python train.py --n_layer=13 --d_model=320 --n_experts=80 --experts_per_token=2 --d_expert=128 --d_shared_expert=128 --activation="swiglu" --moe_layers=[0, 1, 2, 3, 4, 5, 6, 7, 8, 9, 10, 11, 12] --router_score="softmax" --normalize_top_k=true --routed_scale=1.0 --balance_loss=0.00671 --balance_bias=false --router_bias=true --init_std_router=0.0117 --lr_router=0.00228 --n_head=5 --n_kv_head=1 --head_dim=64 --vocab_size=32768 --norm="rmsnorm" --norm_place="pre" --norm_eps=1e-05 --positions="rope" --rope_base=10000.0 --rope_fraction=0.25 --qk_norm=false --attn_scale=0.125 --tie_embeddings=false --parallel_block=false --init="uniform" --init_std_qkv=0.0221 --init_std_o=0.0221 --init_std_up=0.0221 --init_std_down=0.0 --optimizer="muon_variant" --lr=0.00431 --beta1=0.93 --weight_decay=0.016 --lr_head=0.0074 --grad_clip=0.5 --warmup_steps=200 --schedule="wsd" --decay_fraction=0.682 --decay_shape="linear" --final_lr_fraction=0.0 --batch_tokens=131072 --seq_len=1024 --doc_mask=true --train_tokens=1547000000 --steps=11803 --dataset="wikipedia_en"
Below are experts of layer 9 (counted from 0) of a mixture-of-experts language model. Rows are named router (the router's row for the expert), down (a neuron's output weights, with its number) and show model dimensions 240-319. Each number is 50 + 10 x the weight over its row's rms, rounded and kept within 0 to 99.
Before each expert's rows: a language model's description of what the expert responds to. This comes from a sample of Wikipedia text that the model never trained on.

# expert 12
What it handles: Digits inside years, seasons and date ranges, usually the second part of a split number (2012/13, 2010–11, 1879), plus slashes.
router:46 46 53 54 46 49 60 50 39 34 71 47 43 29 63 43 46 44 50 64 46 54 40 64 36 47 40 56 39 44 49 48 49 50 39 46 62 44 30 68 42 49 57 54 58 66 32 48 47 56 50 50 67 54 57 36 56 48 41 50 43 51 41 48 51 41 47 65 51 70 46 59 42 48 39 45 66 38 57 41
down0:39 44 52 45 63 47 36 67 60 35 49 59 30 54 56 52 51 49 58 47 46 46 35 50 48 44 62 62 39 34 70 20 47 41 43 58 36 46 48 41 60 57 54 50 39 49 44 53 50 58 46 68 50 57 55 57 41 41 52 49 44 50 48 41 54 41 46 61 42 40 64 40 64 45 52 46 45 50 51 33
down1:56 37 73 40 66 36 68 50 44 64 30 33 50 43 57 42 52 46 51 43 47 41 54 50 56 59 47 50 60 48 48 57 38 57 41 42 64 49 61 53 56 52 54 40 43 51 46 51 44 29 62 63 57 53 58 37 54 45 59 47 55 56 48 53 53 54 41 72 37 56 36 36 50 52 51 46 71 42 40 66
down2:38 51 36 61 44 45 68 53 31 53 54 70 68 44 60 45 47 45 51 43 35 25 52 60 40 69 53 55 56 61 46 49 43 51 56 38 52 52 52 65 58 40 57 51 65 60 67 43 62 51 53 60 48 46 55 52 66 44 56 62 29 41 47 34 40 60 36 63 66 40 53 53 49 45 48 52 70 58 65 56
down3:20 53 59 57 56 67 41 48 45 47 44 69 61 44 55 57 56 39 58 55 54 40 69 57 46 43 63 54 42 44 47 36 32 35 43 53 45 63 48 45 53 54 46 67 51 68 28 50 40 31 40 31 46 54 53 48 49 38 52 44 59 47 60 47 61 47 47 50 46 52 59 38 57 57 42 37 55 64 31 52
down4:50 60 41 53 48 51 47 49 62 38 48 57 49 53 34 39 49 30 44 31 39 52 52 46 64 49 55 33 56 52 34 45 39 64 40 43 43 53 57 51 46 48 68 53 51 48 48 48 29 60 66 72 54 59 47 66 48 51 45 48 53 63 35 50 51 64 45 55 40 61 49 57 62 31 60 50 57 26 33 47
down5:63 49 49 56 62 43 37 35 52 42 46 58 43 63 52 66 52 53 38 46 44 41 50 54 39 49 47 55 36 63 52 22 44 44 57 48 61 42 53 63 49 41 55 53 53 52 54 38 38 42 53 57 53 47 52 53 37 52 52 63 47 48 42 53 56 37 30 57 54 43 51 37 40 54 43 43 33 43 59 41
down6:34 36 48 53 32 37 33 53 58 42 61 48 56 34 56 45 44 42 31 45 51 63 55 37 38 42 64 50 53 59 38 50 34 35 43 76 30 38 47 41 50 36 44 62 51 70 48 61 55 53 57 59 28 61 55 38 53 52 47 35 60 38 50 54 55 40 47 45 74 51 71 53 62 48 66 63 38 50 53 51
down7:47 49 41 54 41 49 49 44 53 39 31 51 44 45 48 64 51 44 45 62 57 56 67 47 59 44 32 54 44 55 48 57 56 36 39 60 73 72 65 47 61 58 46 52 74 44 46 48 55 41 57 42 56 77 47 48 47 61 36 50 51 50 41 52 44 52 56 41 34 46 43 33 43 64 53 37 39 42 37 67
down8:56 37 45 49 57 53 55 49 57 38 51 53 40 41 51 41 39 69 20 53 65 52 50 54 59 49 44 49 52 71 35 48 52 54 45 31 55 65 56 50 39 47 55 49 69 45 45 57 42 50 54 56 65 51 44 58 47 45 45 40 48 41 39 66 42 39 41 34 78 53 48 74 71 60 47 36 38 34 42 64
down9:52 41 48 42 34 41 43 46 40 37 51 50 50 52 53 44 58 61 50 58 49 40 44 56 49 60 58 57 49 45 54 70 54 52 47 55 56 65 51 48 51 60 50 49 42 51 47 56 65 58 38 57 53 51 40 65 49 47 60 66 68 33 39 49 54 68 43 64 47 40 46 39 37 65 55 47 45 63 48 42
down10:39 47 39 41 51 42 55 42 32 46 56 43 43 56 63 52 47 50 61 64 41 48 55 55 55 58 57 57 42 34 44 58 38 37 62 38 36 45 59 60 64 57 37 68 57 45 68 40 62 46 66 50 44 56 62 49 43 54 47 63 61 54 42 57 55 44 52 61 59 59 70 35 51 55 65 62 37 40 38 49
down11:32 46 49 61 66 58 46 32 52 56 72 71 48 54 53 64 41 37 60 49 53 50 46 52 36 51 65 50 50 44 63 65 44 42 22 46 60 41 41 39 60 44 80 59 54 41 40 44 50 63 66 43 38 52 38 29 56 50 41 49 39 52 45 51 53 60 37 51 36 47 47 21 53 50 39 49 44 52 52 42

# expert 40
What it handles: Digits and words inside parenthetical dates, birth years and authority citations, such as "(born 1961)", "(1912–1974)", "Joicey & Talbot, 1924".
router:48 42 50 45 51 47 46 58 52 47 46 55 49 44 39 59 58 53 57 34 37 62 58 58 60 56 56 58 44 50 41 26 46 57 50 37 46 46 43 49 44 54 66 55 53 61 53 54 50 60 47 48 28 47 60 42 31 52 57 50 47 46 34 42 41 40 61 44 56 52 38 52 49 57 60 43 30 27 66 56
down0:62 53 39 62 60 61 44 59 38 45 52 50 55 52 50 43 59 59 53 65 46 49 64 52 48 48 51 45 54 38 44 66 62 54 65 61 41 35 59 39 62 38 52 42 49 46 43 49 64 63 55 52 56 67 57 59 33 63 41 67 40 55 58 56 39 44 63 44 48 59 39 43 53 52 48 67 63 54 54 52
down1:58 50 62 56 50 70 52 68 57 48 60 42 72 46 44 44 50 67 50 53 60 53 46 32 50 59 40 55 27 51 62 37 61 40 47 57 55 52 38 38 56 56 55 48 47 27 27 46 34 36 52 59 50 52 49 54 59 40 51 50 47 34 49 61 50 48 45 90 70 33 45 54 42 64 41 69 46 61 42 42
down2:56 36 60 39 66 48 54 39 47 59 57 62 56 57 50 45 48 44 67 45 51 55 39 62 49 45 54 45 61 43 61 38 60 45 54 50 44 44 56 43 35 67 56 44 53 48 44 43 59 45 71 46 51 47 75 54 59 57 49 43 65 48 72 47 65 34 53 76 51 56 62 36 30 50 43 61 55 66 54 38
down3:53 62 33 57 54 58 53 61 62 57 50 50 55 69 45 43 39 50 38 51 50 51 49 52 49 38 60 60 55 52 39 45 51 48 43 51 38 64 41 48 71 71 55 46 28 48 59 64 56 50 57 45 56 65 25 49 46 62 55 65 63 72 34 53 34 46 58 52 51 55 77 38 43 54 52 45 70 55 63 58
down4:44 44 66 58 54 43 59 59 37 57 40 49 55 60 55 47 60 54 48 40 51 48 51 56 53 45 45 48 40 26 33 31 68 46 46 48 53 42 45 46 38 61 63 52 29 42 44 34 46 56 53 64 43 54 52 57 58 58 33 48 64 49 58 48 49 41 52 48 37 40 49 46 46 64 51 37 42 70 54 48
down5:45 34 58 58 39 67 60 61 48 56 66 39 51 45 50 49 40 38 52 62 57 48 34 44 50 57 59 55 41 59 75 51 60 44 46 53 29 55 48 30 57 31 52 64 56 48 53 54 39 64 32 61 41 54 34 47 58 54 46 31 59 42 62 35 53 60 45 46 64 48 46 54 65 44 69 37 60 52 59 59
down6:47 52 32 39 54 56 34 55 48 48 37 35 46 31 51 57 56 42 55 42 43 56 31 53 50 51 37 46 64 41 62 54 61 42 41 53 38 61 44 46 50 38 56 35 53 58 54 29 39 52 43 47 42 46 47 59 49 35 38 53 46 38 52 53 68 48 53 58 60 55 48 46 68 38 65 46 55 65 57 60
down7:53 39 58 40 59 46 56 42 56 50 54 49 48 45 41 47 52 60 35 54 46 48 50 41 49 45 41 38 51 41 44 61 44 53 45 40 58 64 61 66 57 56 65 50 51 67 38 36 50 42 50 61 62 26 55 32 55 46 63 47 29 38 46 58 66 48 49 42 64 59 42 53 52 74 57 37 49 46 55 57
down8:43 44 58 38 47 47 64 51 58 41 44 63 60 59 41 57 55 59 49 73 37 68 41 55 51 60 52 41 56 47 33 37 45 38 66 57 49 57 61 69 44 64 51 54 38 50 45 58 53 60 52 54 63 48 48 36 58 68 63 77 62 63 35 56 46 38 43 59 54 37 38 37 61 47 62 40 41 33 56 56
down9:59 22 40 43 40 50 51 40 53 46 54 55 55 53 35 68 45 48 43 63 49 57 42 49 54 64 45 51 68 41 43 33 52 64 46 43 44 42 51 45 42 41 54 39 55 62 55 63 56 40 35 59 55 32 41 56 47 47 36 61 50 53 43 59 58 42 36 52 27 61 48 50 50 46 41 51 48 53 57 44
down10:68 50 54 58 55 41 60 61 59 52 41 63 51 47 63 54 58 42 51 51 46 47 56 49 53 46 50 48 42 54 59 53 59 50 48 59 57 59 57 35 39 54 46 68 69 44 47 68 53 59 42 47 46 51 41 41 43 50 65 38 62 63 53 52 34 50 63 47 55 61 58 31 52 48 54 49 48 57 36 36
down11:48 40 63 55 62 62 58 45 52 37 47 38 34 49 28 47 39 54 37 46 63 56 47 45 47 45 65 59 47 52 53 59 73 37 48 43 46 45 52 70 50 57 37 54 46 45 37 36 36 31 53 48 47 62 45 45 30 55 44 70 29 33 53 62 34 53 54 59 42 51 59 70 46 44 58 47 46 41 53 53

# expert 45
What it handles: Final digits of years, ISBNs and numbers, e.g. 200-7, 193-9, and units like century, cm, ago.
router:59 47 69 49 56 54 81 50 51 39 45 49 57 37 48 33 41 63 61 39 39 52 53 47 38 43 40 49 73 44 46 37 67 54 66 54 36 54 41 58 37 36 48 68 39 55 53 46 46 40 35 51 46 48 48 57 45 40 68 32 49 59 49 56 31 37 65 72 60 56 52 54 50 51 59 43 56 43 59 55
down0:55 51 69 43 42 56 53 54 54 59 50 54 39 42 40 67 48 34 47 36 45 44 54 44 46 47 40 45 43 41 59 57 49 64 47 64 35 45 53 42 45 51 68 58 54 50 50 42 67 48 44 18 54 58 47 57 44 64 68 56 49 55 49 47 49 62 69 69 37 36 49 49 50 55 68 57 46 52 45 46
down1:39 47 49 54 33 47 47 52 55 44 58 52 43 48 55 47 60 53 53 66 53 58 45 43 79 66 36 67 45 46 58 38 48 60 46 49 40 39 41 48 36 49 62 54 48 49 65 61 69 45 53 40 25 47 45 47 62 53 39 53 50 47 45 51 60 38 52 55 34 44 67 42 72 42 41 41 50 46 32 53
down2:49 51 60 49 46 50 45 42 50 62 57 51 56 61 55 36 52 46 58 26 60 35 52 49 54 63 44 36 39 73 56 49 39 39 50 51 39 43 56 43 73 50 48 55 50 47 39 54 58 63 54 54 48 48 46 48 69 42 48 53 45 67 60 45 61 52 36 40 34 60 68 54 44 58 53 47 33 30 61 50
down3:47 52 56 55 34 44 37 42 40 41 56 43 41 54 65 54 45 46 62 51 38 51 48 35 45 53 56 43 52 39 34 62 57 61 57 55 49 57 39 52 32 47 44 46 69 42 48 52 52 52 54 41 59 71 43 58 39 36 67 41 48 45 50 50 42 35 37 48 62 39 29 71 59 50 52 50 59 34 32 45
down4:47 32 46 42 70 51 47 37 27 80 39 45 49 36 66 39 53 48 45 56 45 39 36 54 61 40 59 42 55 48 38 50 43 62 62 39 44 44 43 49 45 61 59 43 59 52 52 54 55 47 71 31 57 58 52 39 59 59 44 46 44 30 53 51 48 40 49 44 47 36 51 69 48 56 65 49 72 51 42 54
down5:44 50 55 52 37 42 51 40 44 39 43 67 52 45 53 24 41 48 52 42 65 64 44 57 42 64 73 53 55 36 52 44 54 36 59 49 50 55 52 67 40 59 47 47 36 44 58 67 42 42 54 37 46 47 60 22 67 65 63 57 49 52 59 46 49 39 43 45 55 52 28 45 47 41 44 42 60 60 50 60
down6:44 46 40 57 45 44 46 59 61 61 52 53 50 49 54 54 58 63 44 54 43 64 45 58 48 48 42 45 28 56 67 57 50 50 57 55 47 59 70 49 62 68 48 54 58 33 46 50 52 57 49 49 37 42 32 51 42 63 40 65 46 55 50 42 50 61 47 47 38 48 50 34 44 46 61 40 68 51 48 59
down7:45 65 44 54 37 48 30 43 49 45 48 40 42 54 48 49 62 49 16 67 58 52 57 46 36 56 67 52 53 53 37 49 50 29 62 44 70 73 34 55 46 53 63 28 56 61 46 46 26 59 50 43 66 59 39 47 55 61 45 42 50 51 68 59 47 58 48 53 52 46 48 47 44 46 43 41 70 53 37 52
down8:44 65 54 46 35 46 44 48 45 38 52 50 63 49 41 57 51 44 59 43 48 44 54 48 67 57 46 62 33 47 63 60 57 53 37 47 58 54 70 40 62 67 66 68 58 56 35 61 50 57 44 63 48 53 35 36 42 53 59 55 38 47 48 37 60 49 61 41 53 36 45 59 56 59 43 48 58 68 40 51
down9:52 47 58 54 55 50 59 43 50 43 48 60 65 51 46 61 33 32 41 56 55 52 46 56 45 58 61 47 33 55 37 68 47 50 59 60 64 58 47 68 38 59 46 45 38 62 39 41 63 42 28 59 49 39 42 70 45 62 50 41 45 43 39 52 61 52 40 32 55 38 52 49 47 45 59 52 70 50 55 51
down10:61 42 58 48 43 51 51 57 55 50 42 57 54 52 42 59 48 54 48 42 66 49 59 42 51 43 59 38 65 41 61 46 45 58 60 54 38 47 47 47 44 56 55 39 61 58 56 64 38 37 54 37 40 50 40 63 46 48 53 53 43 38 47 54 53 49 44 75 46 39 40 57 58 41 66 52 52 67 33 56
down11:42 57 53 60 56 46 51 51 29 67 33 51 66 69 43 43 53 39 40 63 73 63 45 52 55 57 48 48 44 47 47 52 58 50 49 44 58 36 53 57 39 79 62 35 55 61 37 34 46 45 64 37 62 58 38 50 56 34 57 39 66 42 44 47 43 60 70 51 39 58 42 32 45 56 35 55 47 60 58 63